config = dict(
    router_score='softmax',
    balance_loss=0.000609,
    init_std_router=0.0353,
    lr_router=0.000338,
    norm='layernorm',
    tie_embeddings=True,
    beta2=0.98,
    batch_tokens=65536,
    seq_len=256,
    train_tokens=429100000,
    steps=6548,
)
Below are experts of layer 6 (counted from 0) of a mixture-of-experts language model. Rows are named router (the router's row for the expert) and show model dimensions 0-255. Each number is 128 + 32 x the weight over its row's rms, rounded and kept within 0 to 255.
After each expert's rows: "mostly gets" lists some tokens that are sent to it at least half of the time. This comes from a sample of Wikipedia text that the model never trained on.

# expert 42
router [143 217 185 106 121 136 158 111 184 167 140 101  78  75 126  63 192 170 120  64 114 121  94 111 131 111 105 165  77  92 131 161 107 151 103  89 137 116  97 156  83 115 136 153 116 137 101 113 138 152  97 118 105 128 102 165 166 165 173 131 143  91 111 129 149 154  83 130 135 188 112 129 119 165 168 173 173 128 184 176 126 131 147  62 141 144 153 116 132 169 172 131  86 127 110 128  71 121  91 105 140 165 139  71 167 108 148 101 105  83 138 123 174 155 185  97 109 136 168 160 118 168 159 104 136  96 122 107  79 146 139 151 156 180 143 192 148  96 120 137 186 144 141 117 129  97 118 143  72  91 125 118  91 153 156  79 123 144 183 152 167 163 153 136 191 131 132 179 134 156 132 173  64 134 102 165 118  94 120 103  87 111 169  98 105  99 123  89 112 184 145  96 140 141 164 178 113 106 154 104 115  48 116 163  97 114 164  90 141 153  72 121  85 139 111 123 148 166 159 152 154 167  74  95 175 108 115  95 102 136 140  91  88  98 154 166 137 137 161 156 103 120 177 115 124 161 139  63 102  97  50  91  78 144 154 124]
mostly gets: " York", " Chicago", " Angeles", " Mexico", " Jackson", " Francisco"

# expert 29
router [112 163 101 102 185  90 154 169  72 158 131 163 163 185  73 149 117  75 119  77 160 129 122 107 169 141 131  78 124 129 115 114 131 104 137 134 116 160 163  96 106 113 113 189  69 180 134 118 122 119 136 147  99 185 170 132 173 159 127 117  82  77 114  69 114 118 188 105 145 174 170 115 149 102 166 133 153 170 160 146 123  95  77 147 176 152 125 185  99  91  85 122  91 139 165 183 136  75 163 101 143 139 129 158  97 161 120 127 175 171 133  92 193 149 137 134 176 150 183  72  83  99 118 159 107 144  70  89  88 119 182 129 104  92 131 141 122  86 163  66 126 168  96 125  55 149 127  94 107 133 119 166 143  92 168 190 171 156  87 144 167  97  92 126 138  98 161 132 144  65  94 144 114 113 163 128  81 141 119 178 175  97 169  88 142 132 150 132 135 134 149  66 147 172 139 125 102 113 110 105 104 121 167 108 104 182 176 175  94 149 175 161  84 179  62 126 130 137 108 168 142 141 101 103 161 105  79 101 146 112 137  81 138  93 114 153  99 125 115  83 171 110 122 148 125 135 162  88 174 155 112 130 124 176 124 137]
mostly gets: "_", "_{", " Rh", "^", "},", " BC"

# expert 36
router [109 155 161 137  92  67  94 113 183 151 129  91 125 130 158  71  79 182 112 111 136 129 181 134 142  71 150  87 165 154 105 174 105 121 126 169  51 158 151 106 103 159 117 125 160 143 142 147 182 206  90 166 134  76  81 116 144 124 138 165 133 166 149 127 157 147 170 136 107 111 180  53 100 163 148 131 160 148 140  95 182 129 108 153 130 158 129 153 103  79 193 173 164 151  84  71 121 109 121 137  84 129 129 108 124 173 150 121 140  98 144 131 116 120 129 158 150  91 118 143  62 121 167 148 128 140 139 152 104 145 117 151 114 181 165 150 136  77 115 211 181 139  64 141  94 121 180 156 159  95  96 177  82 148 142 103 119 167 122 158  97 141 133 156 146 138  92 111 159  41 133  87 101 132 105 177 165 123 128 126 132 119 104 124 117 165 115 130 155 133 106  86 165 111 155 161 149 163 146 146 176  94 123  48 115 181 153 103 158 112 129  76 152 112  75 120 160  87 158 179  91 130 172 113 151 130 144 113 132 120 169 185  98 122 181  99  27 112 162 121  65 132 142 115 111 100 105  90 140 118 167 111 132 126 133  82]
mostly gets: " his", " their", " all", " its", "at", " them"

# expert 37
router [126 110 149 127 134 198 108 107  87  98 133 139  89 111 170 209  74 162 126 176 129 158 167 151 151 107 119 126 113 113 134 175 139 114 139 149 112 120  98  72 145 107 156 104 150  98 146 117  45 116 137 151 152 153 162 125 182 132  71 127 134 102 125  98 125 169 111 144 143 100 143 101  85 174  82 127 109 143 120 111 135 140  70 157  78  79 166 108 168 137 184 127 131 135 126  87 172 149 105 114 103 159 122 119 199 139 125 163 171 125 132  91  98 157  84 102  83 144 158 147  81 116 158 177 136  94 141 127 139 136 119  85  69 154 172  79 161 106 113 175 172  68 171  64  90 120 155 119 124 138  70 152 143 101  63 175 160  88  74 161 135 107 144 155 108 117  78 121 102 133 201  61 121 103 122 106 158 156  91 159 122 192 114 136 178 196 102  84 150 158 154 147 164 113 148 152  70 169 158 152 107 166 173  92 121  99  99 183 115 199 149  87 118 102 122 153 132 117  92 135 114 173 106 149 120  55 113  99  78 124 162 118 139 131 156  93 125 143 107 171  95 112 144  94 141 142  90 125 124 181 170  93 139 155 102 169]
mostly gets: "kov", "ilit", " rel", "ization", "ensis", " ex"

# expert 31
router [126  96  96  83  76 109 112 117 144  95 106 107 151 121 145  96 140  83 157 118 134  87  96 138 163 132 118 180 161 131  77 122 133 174 119 126 163 105 150 131 125 131 166 103 165 167 112 190 122 159 162 165 169  83 133 110 107 189 159 137 132 121 114 170  57 129 155 100 162 125 116  99 151 159 176 104 116 121 161  78 123  94 122 167 168  87 105 108  67  94 116 204 127  80 127 171 140 185 111 163 141 121  97 101  83 120 151 120 145 122 144 144  88 182 106 152  94  75 148 171 129 119 139 108  88 125 177  71 150 145 142 111 101 132  40 103  81 111 139 139 120 157 130 147 168 118 126 129 123 108 107 156 101 166 133 113 129 153  93 145  91  94  90 140 141 133 159 158 138 155 111 113 148 123 167  81 146  89  53  70 111 103  93  82 126 114 126 176 116 106 110 157 128 168 137  88 136 159 116 175 183  74 162 185 103  73  88 167 116  86  87 186 175  84  99 109  68  93 193 186 161 147 192 172 125 140 102 180 109 117  70 130  62 171 103 154 150 165 106 134 179 170  84  96 109 117 121 144 137 117 182 119 153 119 163 110]
mostly gets: " States", " Votes", " %"

# expert 6
router [131 144 117 171 143 167 185 175 160 168 110 166 112 157 151 155 117 161 136 175 166 105 138 113 102  75  82 172 146 132 157 115 121 134 134 172 130 142 119 107 146 116 183 107 173  20 133  92  94 129  74 177  80  92 165 126 109 108 115 145 150 172  73 169 122 136 112 145  67 182 100 119 134 109  72 116 112 162 154 114 111 105 149 119 148  87 108 115  99 169  86 158 135 150 148 131 100  97 100 136 126 130 213 153 120 118 177 136 109 106 157 128 121 128 111  87  92 193 133 112 143 159 177 131 156 168  91 100  92  78  83  80 145 127 146  90 186  60  65 162 154 198  88 165 139 148 141 120 125 101 120  86 139 165  93 150 141 159  97 122 140 166 108 195 128 113 111  53  95 124 125 139  82  85 123 155  60 136 159 127 199 145  89 197 122  85 118 137 111  98 114  72 139  87 178 195 158 109 128 157 195 148 114 123 206 144 154 102 162 119 165 133 109 113 123  95 156 135 145 154 102  99 138 117 117 154  79 104 124 143 126 119 184  95 108 124 151 126 152 136  90 123 159 141 117 174  70 129 152 103 132 137 118 105 115 137]
mostly gets: "h", " th", " h", " previously", " sm", "-h"

# expert 61
router [170 109 136 129 151 139  80  70 179 108 168 174 175 118 181 162 158 110 125  67 125 104 133  74  80 156 139 146 132 124 118 158 121  99 140 111  93 177 106 179 108 105 104 135 166  86 105 131  85 142  91 157 174 115 136 115  92  87 148 149 194 106 119 107  95  79 105  59 141 146 104 143 135 116 114 189 133  53 178 166 102 177 116 130  98 176 123 150 119 146  82 138 117 116 174 126 157  93  98 152  77 155 149 185 107  75 128 169 104 149 142 167 187 117 114  81 113 155 115  77 149 134 132 152  94 181 100 121 109 127 129 127 126 103 166 151  99  98 148 163 156 163 101 193 172 122 138 129 202 154 142 160 134 142  62 153 160 129 143 151 116 113 150  73 181 119 174 119  75  70  64 139  72 152 132 182 154 124 122 166 117 137 152 101 156 107  91 152 171  96 177 176 125  90 119  78 105 181 144 137  40 102 157 173 139 131 132  74 167  97 115 107 136 113 109 159 123 148 122  88 134  70 154 135  99 107 146 144 113  78 135 101  79 100 128  75  65  87 130 151 100 140  95 127 110 134 192 143 130 124 131 119 140 119  93 129]
mostly gets: " ad", " town", " located", " based", " Is", " Kar"

# expert 19
router [135 189 215 159 151  90 110 125  90 168 139 101 172 174  93 127 173 138 108  98  94 136 107  92  88 151 138 128  80 163  92 142 182 170 114 161 141 140  68 122 131 117 161  74  52 137 158  63 132 101  76 135 104 132 163 126 124 158 152 185 146 135 111  98 130 112 211 115 168 116 182  76 107  96 130 114 119  91 198 134 128 135 185  99 142 118 125  93 137 105 168 127 146  70  70 122 159 155 172 142  97  69 109 115 120 131 141  94 118 144 124  80 131  93 134  84 138 161 148 125  68 102 159  78 145 128  95  83 130 151 106 126 142 116 185 107 134 101 139 123  84 122 129  94  88 192 179 165 189 106 107 142 115 110 160 130 178 126 139  95 151 175 172 184 154 101 123 170 125  84 133 144  90 125 109 116 108 120 116 145 155 110 171 145 157 175 156 100 127 177 181 184 206 134 103 125 152 183 138 138 109 174  79 125 104 123 156 124  82 163 149  73 167 139  96 179 165 166 186 103 145  88 167  86 133 122 154 157 153 164 141 167 182 124  83 136 162 102 114 105 132 123 126  98 154 116  97 124  97 137 115  87 122 132  93 120]
mostly gets: " El", " Sub", " Jan", " Jo", " Marc", " ENG"

# expert 60
router [135  91 133 117 119 111 124 158 132  94 113 119 127 110 142 134 101 121 136 125 176 123  83 124 116 139 140 217 151 109 133  78 140 177  75 105 189 112 129 111 147 165 166 114 156 139 144 142 121 122 146 128 154  94  86  59 155 206 145 123 131  99  93 161  86  48 149  89  63 113 190 141 174 112 121 117 119 185 116  68  91  61 137 160 124 121 134 150  54  86 168 191  80  78 115 106 157 129  83 198 161 117  97 124 100 137 156 104 116 155 118 169  98 144 127 161 136  95 139 178 151 161 155 130  83 156 144  91 163 164 171 213  95 104  91 107 108 130 135 172 114 163 139 135 159 147 169 111 119  76 149 140  66 139 138 111  82 160  95  95 141 151  96 150 140 113 157 138 144 177 109  99 191 164 135 119 121 101  80 101 126 135 103 108 136 104 152 196 126  95 150 193 126 164 130 118 137  91 156 148 192 126 150 140 140  75  91 161  79 141 104 157 197 105 125 156  95 127 147 190 124 171 150 136 117 128 136 178 150 106  91 107  65 173 123 114 149 191 108 179 150 132 105 135 141  97 127 163 115 144 117 124  66  95 125 115]
mostly gets: "4", "6", "5", "7", "8", "9"

# expert 30
router [111 101 109 164 125 106 139  91 125 134 188 169 153 116  67 137 165 162 136 132 126 136 124 156 132 148 121 144 160  99 108  55 145 224 123 134 193 167  93 100 135 113 158 162 104 101  97 117 132 135 131 146 104 144 195 127 116 114 103 151 113 176 100 162 160 101 173 137 135 173 185  95 133 134 135 159 112 151 144 132 189  95 152 100 176 135  80 159 136  98 232 114  94  88 112  89  99  91 102 147 126 167 154  88 111 157 140 125 107 150 150 128 149 135 113 170 117 105  54 134 119  89 109  98 168 125 132 200 155 108  96 164  85 123 129  74 145 128 161  99  87 185 186 127  78 101  92 183 125 139 125 104  96  98 131  77  83 107  95 126 166  83 151  61  70 154 134 102 150  91 168 178 140  17 125 111 147  74 113 100 114  94  74 142 136 144 104 142 180 142 114 125  91 142 115 139  90 137  87  81 154 127  41 133 117 150  89 141 151 142 121  80 127 143  85  80 117 119  99 142 119 151 159 100 113 129  90 134 133  73 156 112 145 105 120 144 179 127 176 132 127 163 104 183 120 123  87 110 135 121 148 179 103  87 130 106]
mostly gets: "atinum", " %", ".S", "redited", "iqu", " listing"

# expert 7
router [194 130 102 188 131 124 174 174 129 142 134 106 111 106 169  98 116 178 158 203 168 119 223 146 137  70 142 180 167 135  87 148 199 160 146 120  85 109  96 155 154 129 183 137 146 101 137 126 153 146 118  99 133 143  81  96 183 158 126 107  89 109 104 154 128 183  65 146  31 122 155  97  57 140 105 205 116 123 125 102 114 116 153  58 142 134 152 109  88 126 145  77 101 152  62 144  96 106  94 134 144  82 115 187 126 143 125 124 172 110 137  89  88 110 158 114 130 107 119 153 165 127 159 119 144 123 157 157 170  87 134  87 155 145 197 176 107 173  51 176 132 140 121 127 107 158 119  84 135 114 133 126 120 138  83 133 131  93 114  71 101 159 179 182  87 155 153 116 124  86 121 104  98 108 152  77 117 105 132 136 130 140 128 118 121 165 136 120 171 120 150  76 143 144 158 127 134 146 142 173 127 146 104 164 190  93 113  85  72 118 112  95 158 126 125 118 117 154  71 140 164  85 121 111 107 111  88  91 115 152 169 108 145 116  87 158  53 193 139 113 110 166  99  88  87 124 101 115 138 156 140 130 114  88 162 123]
mostly gets: "st", "rig", "stan", "G", " Ob", "iop"

# expert 51
router [149 192 179 128 167 114  91  63 168 132 117 152  95 115 159 130 161 111 186 140  95 144 141 166 125 117 159  92 118 106 185 139 151  82 124  91 189 156 124 103  95 110 144 113 102 131 117 172  45  93 103  96 114 131 142 119  96 176 160 117 106 125 130 142  96  75 162 116  64 132 144 120 154  94 130 110 144  82 115 149 113 172 174 107 132  92 100 103 178 119 104 134 147  62  98 147 161 122 131 125  78 167  98 133 127  72 146 107 139 154 116 162 122 114  95 106 161 120 172 141 101 174 126 204  83 138 101 101  78 176 155 144 144  79 209  99 127 132 146  97 154 172 131  92  88 126 120 107 126 167 146 121 112 134 131 166 115  86 101 133 143 112 140  80 145 144 125 137 153  87 116 106 121 164 129 201 129 132 112 151  73 163 126 137  91  67 100 177  88 139 166  65 105  90  70 128 120 140 112 214 190 166  98 143  83 126 166 166 152 133 156  98 140 116 170  57 135 180  86  59 124 170 117 141 168 153 154 139 127 127 117 127 154  88  95 124 132 123 158 150  68 156  72 134  91 177 183  83 148 186 118 106 115 147 102 105]
mostly gets: " Kh", " Hol", " Robert", " Her", " Az", " Hu"

# expert 32
router [155 120 137 178 102 151 126  86  94 167 123 135 105 157 145 119 135  96 118 138  93  95 116  62  64 167  74 102 124 185 185 201  84 114  99  98 208 142 158 172 154  85 153 139 112 135 112  74 129  69  86 139  84 180 179  78 104 108 118 142 149 103  94 119 115 201 112 141 115 177 151 174 159 135 178 179 162 108  80 140  52  83 166 174  84 134  56 126 112  86  82 146 107 121 120 172 183 132 161 137 136 140 150 120 157 114 140  63 106 113 102 147 168 181  99 106 161  99 170 106 123 148 141 172 128 119 126 149  74 113 100 108 151  69 129 115 143 140 121 166  75 128 117 145 125 133 122  92 136 163 143  95 121 113 131 129 138 137 111  80 132 139 111 133 120 161 154 110 145 127  80  72  52 105 162 156 128 139 204 135 114 167 127  58 132 124  97 168 158 147 112 137 136 150  97 132 171 113 114 117 117 155 113 117  90 126 142 117  95 131 158 113 169 126 179 147  72  91 143 149 160 181  80  90  70 154 107 118 116 167  70 128 122 107 204 105 165 120 150 156  94 104 157 172 126 119 115  88 187 137 124 104 161 139 108 134]
mostly gets: " km", " mi", "ā", " sq", "Scientific", " Kh"

# expert 45
router [125 106  57 151 109 147 168 159  92 144 126 170 104 144 146 177 160 158 151 165 156 108 154 153 116 109 174 121 116 114 107 127  93  74 124  76  90 129 181  59 150 118  74  97 167 159 116  96 166  89 100  96 173 152  99 131 141 113  98  92  93 123 146 100 154 107 125 183 141 176 129  85 104 129 137 150 133 163 122  92 125 129 165 101 155  91 102 101 100 146 150 157 128 206 114  84 137  88 101 127  70 121 123 151 205 162 112 159 128 124 138 155 100  93 190 147 168 163 149 150 117 163  98 142 176  94 130 107  95 141 190 103 139 168 155 120 128 102 114 123  95  80 190 168 153 159  80 120  76 128 109  76 148  94  95 144 114  94  58 186 126 129 138 143  75 144 146 121 116 148 143  81 145 118 144 160 116 135 139 114 124 120 138 129 197 215 119  87 131 179 112 101 174 116 136 194 124  72  94 113  97 145 155 130 177 121  90 145 111 135 118 124 200 170 116  72  53 174 101 110 113 111 111 166 159 134 131  82  88 155 154 170  87 141 133 165 145 149 179 147  58 107 114 101 152 111  81 162 130 106 142  63 139 166 148 126]
mostly gets: "d", "g", "v", " Od", "ń", "aw"

# expert 27
router [162 151  76 142 196 114  79  80 144 117 137 150  62  75 117 111 176  89  67 126  87 102 147 187 136  70 155 104 164 106 113  77 139 129 127 186  86 128 168 162 144  93 125 100 168 129 142 137 149  83 166  87 153 146  91 116  98  92 169 139 174 200 147 189 149  86 137 110 159 201 103 134  84 127 134 131 165 155  99  93 108 120 121 152  88 165  99 107 135 121 135 145 151 130 134 131 126 138 111 183 140  82 148 136 133 136 123  95 194 117  76 172 120 127  99  95 146 104  95 132 176 137 128  99  74 104 108 168 166 124  54  91 148  99 137 205 137 159 150  91  64  81 128 177  86 110  84 133 165 124 161 101 177  91 113 118 127 155 161 137 143 126 135 124 128  40 124 151 139 107 181  88 124 142 164 131 102 137 118 107 168 150 150 101  76 171  99 138 126 137 127 176 144 146  86 160  92 102 111 139 100 147 135  98 185 167 122 141 122 133 139 105 163 108 116 135 137  79 136 150 139 165  96 137  72 116 138 127 106 194 143  83 182 149  80 191 138 129 130  84  60 165 154 124  90 141 143 169  79 102 107  96 163 119  80 126]
mostly gets: " France", "ini", " Italy", "ria", "]", "ina"

# expert 62
router [114 124  84 194 143 162 141 145  90 174 193 150 184 103 110 198 171 118 134 125 186 192 150 154 122 106 120 103 112 148 154 155  93 111 126 146  62 148 120 170 201 126  77 114  66 124  83 119 128 121 176 166 151 121 122 103 119 110 124 126 156  80  61 107 159 147  92  86 137 137 159 116 154  97 134 146 228 114 127 146 129  75 106 177  99 109 134 153 151 148 202 153  94 146  91 184 187  91 124 140 160 120  93 167 121 104 129  88 131 120 169  84 137  74 166 164 147 120  98 121 133 141 117 122 111 120 133 130 134 158 112 119 128  89 118 126 146 155  68 142 124 112 137 185 143 104 145 140 133  72 104 144 100 121  88 150 105  89 165  47 156 146 124 141 133  83 190  51 143  90 117 127 146 131 161 102  71 176  70  80 133 171 104  77 108 136 136 122 167 171 117  71 150 107 140 128 150 132 102 133 198  76 141 110 169  89 114 128 121 100 106 125 137 125 150 129 128 114 185 137 128 117 181 127 140  87 179 113 149 134 147  81  86 134  95 159 171 111 171  70 101 145 121 146 178 129 116 105 117 169  81 136 120 128  58 113]
mostly gets: "ode", " Latin", "osa", " French", "om", " n"

# expert 18
router [169 145 129 160 120 112  72 101 121  73 121 112  91  74 106 102 172 155 152 114 133 134 118  99 152 107 177 105  82 138 124 116  85 178 116 160 116  73  79 200 181 161 152 130 141 121 193  76 185 139 107  78 151 138 126  91  88  90 117  98 178 167 140  65 143 135 154 159 149 125 122 110 120 133 102  96 136 140 106 179 129 106 150  76 130 161 171  91 106 206 141 137 102 129 110 137 128 165 154 113 175 156  76  94 155 128  57 153  96  88  76 124 123 160  97 100  90  68 136 104  52 147 139 150 100 127  68 141 122  75 130  95 174 144 205 140 164 108 152 100  90 107 116 114 155 150 180 130  96 114 145 115 170 143  94 113 128 176 230 111 115 134 110 127 128 179 130 136  98 173 127 159  50 123 127 170 103 155 155  88 110 163 140 104 140 138 141 129 152 145  89 113  87 124 130 134 146 129 118  88 135 159 133  77 119  98 118 111 145 157  81 142  78 108 155 135 148 174 206 120 146 138 106 160  79 137 105 120 167 161 131 153 104  80 108 106 134 145  86 164 182 152 135 178 141 108 110 109  71 121  90 115  63 163 123  90]
mostly gets: " League", " Cup", " Championship", " team", " Championships", " league"

# expert 48
router [126 175  62 120  93  90  95 108  89 113 148 106  99  86 121 136 160  82 142  94 126  98 139 197 147 184 107 144 116 177 110 153 119 155 134 140 108  93 117  92 126 105 182 122 145 157 109 176 109 107 116 103 152 152  49 145 137  86 197 171 137 130  95 126  94 118  96 127 117 101  99  63 123 125 111 153 133 157 179 143 153 101 142 138 100 117  96 138  39 151  81 164  95  93 135 104 169 183 114 160 104 174 163 147  63 112 164 100 126 151 191 164 138 112 152 180 150 105 127 197  92  66  85 180 118 102 129 100 165 103 138 128 114 126  88 134 101  98 121 155 169 147  60 169 132  87 103  91 140 167 134 120  97 163 110 180  84 144 138 130  76 142 119 147 125 190 110 141 173 108  96 109 166 147 153 159 134 120 112 108  76 153 137 148 140 138  70 108 146  94 147 134  91 124 195 133 162  53  66  90 114 156 172 150 152 125  93 114 103 124 156 122  91  91 147 115 128  98  83 111 129 169 137 122 181 175 147 193  85  96  91 104  69 145 135 185 156 179 142  99 164 115 117 116 100 120 129 161 124 146 179 153 166 133 161 164]
mostly gets: " is", " are", " was", " were", " been", " has"

# expert 34
router [125 145  93 122  74 121 113 143 126 102 186 109 148 141 141 109 129 133 157 114 100 151 124 175 110 162  94 154 183 147  73 143  89 132  85  91 121  80 180 141 113 151 149 151 144 130 129 154 206 182 151 119 152 139 147  96 114 153  91 189 150 127 129 105  76 148 105 125 152 150 116 111 108 124 182  93 119 104 128 139  86 175 189 145  86  68 169 169 111 106 118 129 128 117 121 137 114 104  88 127 116 138 135  97  68 184 144 124 126  77 112 168  92 176 114 100  91 180 111 179 105  75 100  59 141 120 117 101 209 115  74  95  56 103 143  91 132 144 180 129  94 125 134 142 145 109 121  85  97 121 152 151 125 154 150 175 163 132 135 136 121 101  62 149  96 152 121  98 176 121 149 120 158  85 123  65 158 107 145 119 123 176  38 162  97 104 106 127  99 117  94 160 124 143 182 115 127 127  83  93  84  76 136 115  89 153 155 148  82  91  87 177 101 132 113 146 156  89 113 202 147 142  70 130 153 144 129 162 155 128 132 139 119 184 102 176  97 180 191 100 163 144 166  89  86  94 102  77 168  89 176 151 130 103 157 165]
mostly gets: " a", "’s", "'s", " became", " got", " get"

# expert 44
router [ 94 173 136  66 113 122 145 105  81 174 159 157  92 110  86 112 120 161 147 103  90 121 126 112 128 157  97 178 101 102 126 146  97 196 115 131 177 107 116 118 138 115 177 121 139 152  76 122 138 108 132  78 105 171  80  78 209 130 125 111  99  88 146 123 141 191 132 184 169 150 123  84 169  92 117  87 134 198 162 164 169  95 108 100 157 185 135 168 122 118 179 158  92  92  87 126  66 130 123  90 112 133 108  99 132 107  76 167 148 130  90 133  96 135 149 111  86 141 130 159  72 160 132  70 130  76 127 115  68 105 103 104 109 179 121 143 128 130 140 119 211  78 158 133 126 162 119 138 187  72 158 165 128 136 160  90 143 186 112 125 117 151 127 166 155 136  84 141 198 169 131 156  62 129 111 120 189  89 104 146 114  89 124 134 149 157 162  87 173 150 135 101  97 105 132 169 152  69 101 144 131 162  98 117 159  88 174  79 137 144 116 123 134 139 117 123 171 131 148 138  81 146 144 107 144  48  62 127 117  96 151 107  71 110 126 104 118 140 132 161  54 105 133 110 102 119 121 162 119 114  46  95  85 119 154 138]
mostly gets: " College", " Hall", " Stadium", " City", " Center", " Field"

# expert 13
router [158 142 171 129  66 103 130 139 111 167 103 129 101 143  83 127 109 147 103 200 170 143 127 149  92  91 112 129 105 126 120  77 106 108  74 113 173 132  87 143 136 102 100 136 107 121 126  86 126  61 177 104  80 115 130 133 120 189 121 175 110 134 171 149 117 191 180 117 159 140 115 138 109 166 129 176 148 120  47  96 122 107 114 166 144 104 105 127 157 160 113 135 130 110  82 134 111 152 126 150  54 109 111 143  96 113 123  91 112 166 111 192 139 142 143 179  86  87 151 149 118  86 121  77  64 112 160 135 103 137 181 117 155 157 132  94  92  93 125 109  81 104 166 141 187 116 184 181 185  77 174 153 115  89 160 122 114 108 174 111 112 149  83 147 148  95 151 174  92 159 160 143 171 152  89  84 153 136 163 170 188 146 113 124 172  86 174 160 158  74 121 130 162 112 145 135 160 113 175  78 154 149 163  73  87  49  88 141 144 114 124 138 150 126 138 122 177 138 152 158 109 180 128 134 106 139 101  99 149 177 123 124 123 134 158  98  99 159 116 166 144  77 136 164 150  64 155  93 181  99  80 151 201  87 149 172]
mostly gets: " etc", " himself", "°", " Jr", " themselves", " vs"

# expert 46
router [153 129 180 114 114 144 163 147 117  80 150 126 101 153 100 179 125 141 124  93 105 126 161 150 161 135 107 147 131 151 165 117  73 158  91 189  67  73 131 133  59  89 108 105 145 142 142 108 135 179 176 167 140 128 116 143 128  87 127 128 123 152  97 140 145 188 180  83 139  87 142 145 110  98 119  66 101 133  97  82 182 139 114 112 116 163 172 122  98  97 150 121 116 106  89  84 104 148 146 196  89 122  89 115 126 148 122 147 116 153 164 152 200  97  81 132 179 102 154 146 116 130 113 141 110 144 142 163 159  98 125 126  96 158 125 141 168 130 180  78 136 120 125  92 152 110 124 191 194 186 149 130 191 198 147 139  59 106 182 174 150 136 122 143  93 154  90  98 129 106 148 122 141  77  51  94  75 163 131 151 140 146 164 133 145 136 186 116  87  75 122 190 151  85  92 122 121 113  98 179 121 100  95  82 118 163  89 124 128  91  94  68  88 131 198 197 111 141 137 103 185  86  72 137 112  85 165 124 151 112 158 150 142 163 104 153 143 158 140 117 131 117 103 118  90 111  95  94  52  97 127 149 141 141 183 118]
mostly gets: " film", " TV", " episode", " television", " release", " album"

# expert 10
router [154  94 138 142  80 145 116  73 168  97 128 123 152 164 109  96 101  80 143 159 115 175 113 138 161 134 171 129 111 167 143 143 170 123  55  83 140  98 151 132 115 126 152 101 118 150 169 179  74 142 150  67 159  94 143  97  86 150 114 139  96 172  92 176 133  77 112 129  65 126 109 139 145 109  58 119 105 156 137 100  98 108  99  70 101 131 173  85 126  80  90 105 140 130 151 167 125 138 181 162  59 130 129 173 101 165  69 138 158 163 133 104 131  93 106 122  83 135  82  85  96  89  83 109 188  80  89 136  56 134 198 127 111 126 157 124 147 107 110 144 116 161 163 144  90 124  99 128 184  84  56 165 104  80 132 194 118 147 137 123 132 129 188 170 174  93 155 120 211 113  93  73 126 126 156 164 154 125 154 139 118 138 150  88  92 173 178 190 180 148  95 124 102 185 116 102 109 117 123 119 140 127 124 130 126 154 118 121 168 162  95 107 136 173 118 108 142  70 152 165 108 142 202 140 146  71  96 131 145 107 133 122 137 111 155 100 140 174 142 155 122 149  88  87 180 145 192 110  91 148 140 128 151 111 112 162]
mostly gets: ")\n", " ind", ";\n", "\n", "})\n", "\"\n"

# expert 2
router [ 93 134  69 146  84 127 155 137 131  98 119 111 156 134 113 129 193  99 120 198 144  92 116 164 101 107  92  93 164 154  67 169 114 163  54 114  96  62 152 105 139 166 181 179 159 148  70 183 141  86 153  95 143  81 116  88 114 191 115 151 115  94 152 178 125 125  92  97 119 127 164 160 128 147 104 143 103 102 111 166 169 115 116 184 135 115 154 155  88  96  83 101 134 159 161  87 137 147  99 173 107 128  88  89  86 113 128 139 141 134 139 159 117 160 140 123 152 137  47 157 166 103  93 132 143  98 136 123 157  90 160  94 108 171  88  88 127 180  69 121 184  90 161 165 178  97 123 104 121 127 177 145 128 178  79  85 151 101  98 148  91 134 138 122 136 166 135 164 100 189 172  77 184 119 126 136 116 143  95  89 103 132  81 162 132 165 166 109 129  79  98 163 104 126 144 109 121 112  80 112 123 108 188  93 158 135  86 135 141 114 156 178 112 114 213 125 145 111  97  94 167 127 170 178 162 114 132  90 137 104  85 119 133 173 115 195 105 183 105 139  99  82 145 136 142 176 132 108 112 180  95 153 152  89 170 147]
mostly gets: "\".", ").", ".\"", ".\n\n", "\".\n\n", ").\n\n"

# expert 14
router [170 129 132 106 168  90 127 163 171  77 148 120 208 138 146  95 141 113 100  89 194 165  90 139 167  89 128  99 129 134 138  99  96 117 139 133 117 146  83 154  98 105 147 191 140 120 146  83 145 135 119 120 159 135 128 146 165 146 111  92 160 161 146 160 110 185  82 103 147 139  87 157  75 140 118 122 221  85 101 135 109 149 134 105 116 197 107 165 180 103 125 136 192 163 131  76 108 165 149 124 120 112 101 165 189 133 143  72 126  76  77  96 109 105  64  84 156  78 173 115 180 173 114  89 108 122 142 162 125  83 132 120  97 103 130 175 150 147 166 112 118 120 119  97 142 111 169 113 154  83  80  78 120  83 160  92 101  84 100 162 159 168 167 126  91 110 124 121  80 108 119 100 117 144 140  80 113 129  84 138 132  81 142 156 159  82 169  93 145 149 103 113 109 149 148 170 101 131 139 159  62  91  99 122 164 125 154 152  76 107 122  99  96 127 154 112 190 155  61 136 108 152 150 103  88 128 121 134  92 107 205  74 134 166 123 160 136  87 124  92 100 152  98 101 195 224 111 115 138 158 141 146 104 161 170 122]
mostly gets: "berg", " Washington", " Wood", " Brown", " Frank", " Land"

# expert 24
router [164  60 159  95 170 166 173  96 149 152 105 136  51  97 166 157 196 128 111 173 118 129  94 119  88 177 154  80 154 105 152 140  56  90 146 162  64 129 106 118  99 139 184 149 118  89 116 116 141 142 168  67 115 159 147 101 151  94 162 100 180 178  90 127 115  69 172 148 129 120 169  64 173 117 175 160 141 130 143 148 124 135 105 107 140 119 161 142  82 160  94 124 136  82 110 182 129  75 145 142 149 108 125  90 145 118 110 159 119 191  74  81 176 144 130 115 123 129  55  92 124 128 128  69 110  79 180 227 146 141 108 134  90  80 166 196 104 137 131 137 121 104 141 128 138 180  87 142  71 151 129  82  94 132 163  92 134 137 105 105 108 127 117 117 103 139 123 121 163  70 105 101 156 141 135 146  67 129 120  89 158 122  83 123 175 126 147 185 100 167 148 131 102  99 174 123 129 125 112 115 124 183 139  69 144 167 120 157 153  89  79 123 182  86 173 121 117 146 106  76 105 157 160 136 129 142 107 103 148 141 149 106 150 170 108  77 122 100 168  93 134 104 104 136  55 113 145 100 138  96 143 124 152  97  91 138]
mostly gets: "ician", "ene", "ist", "è", "ere", "ister"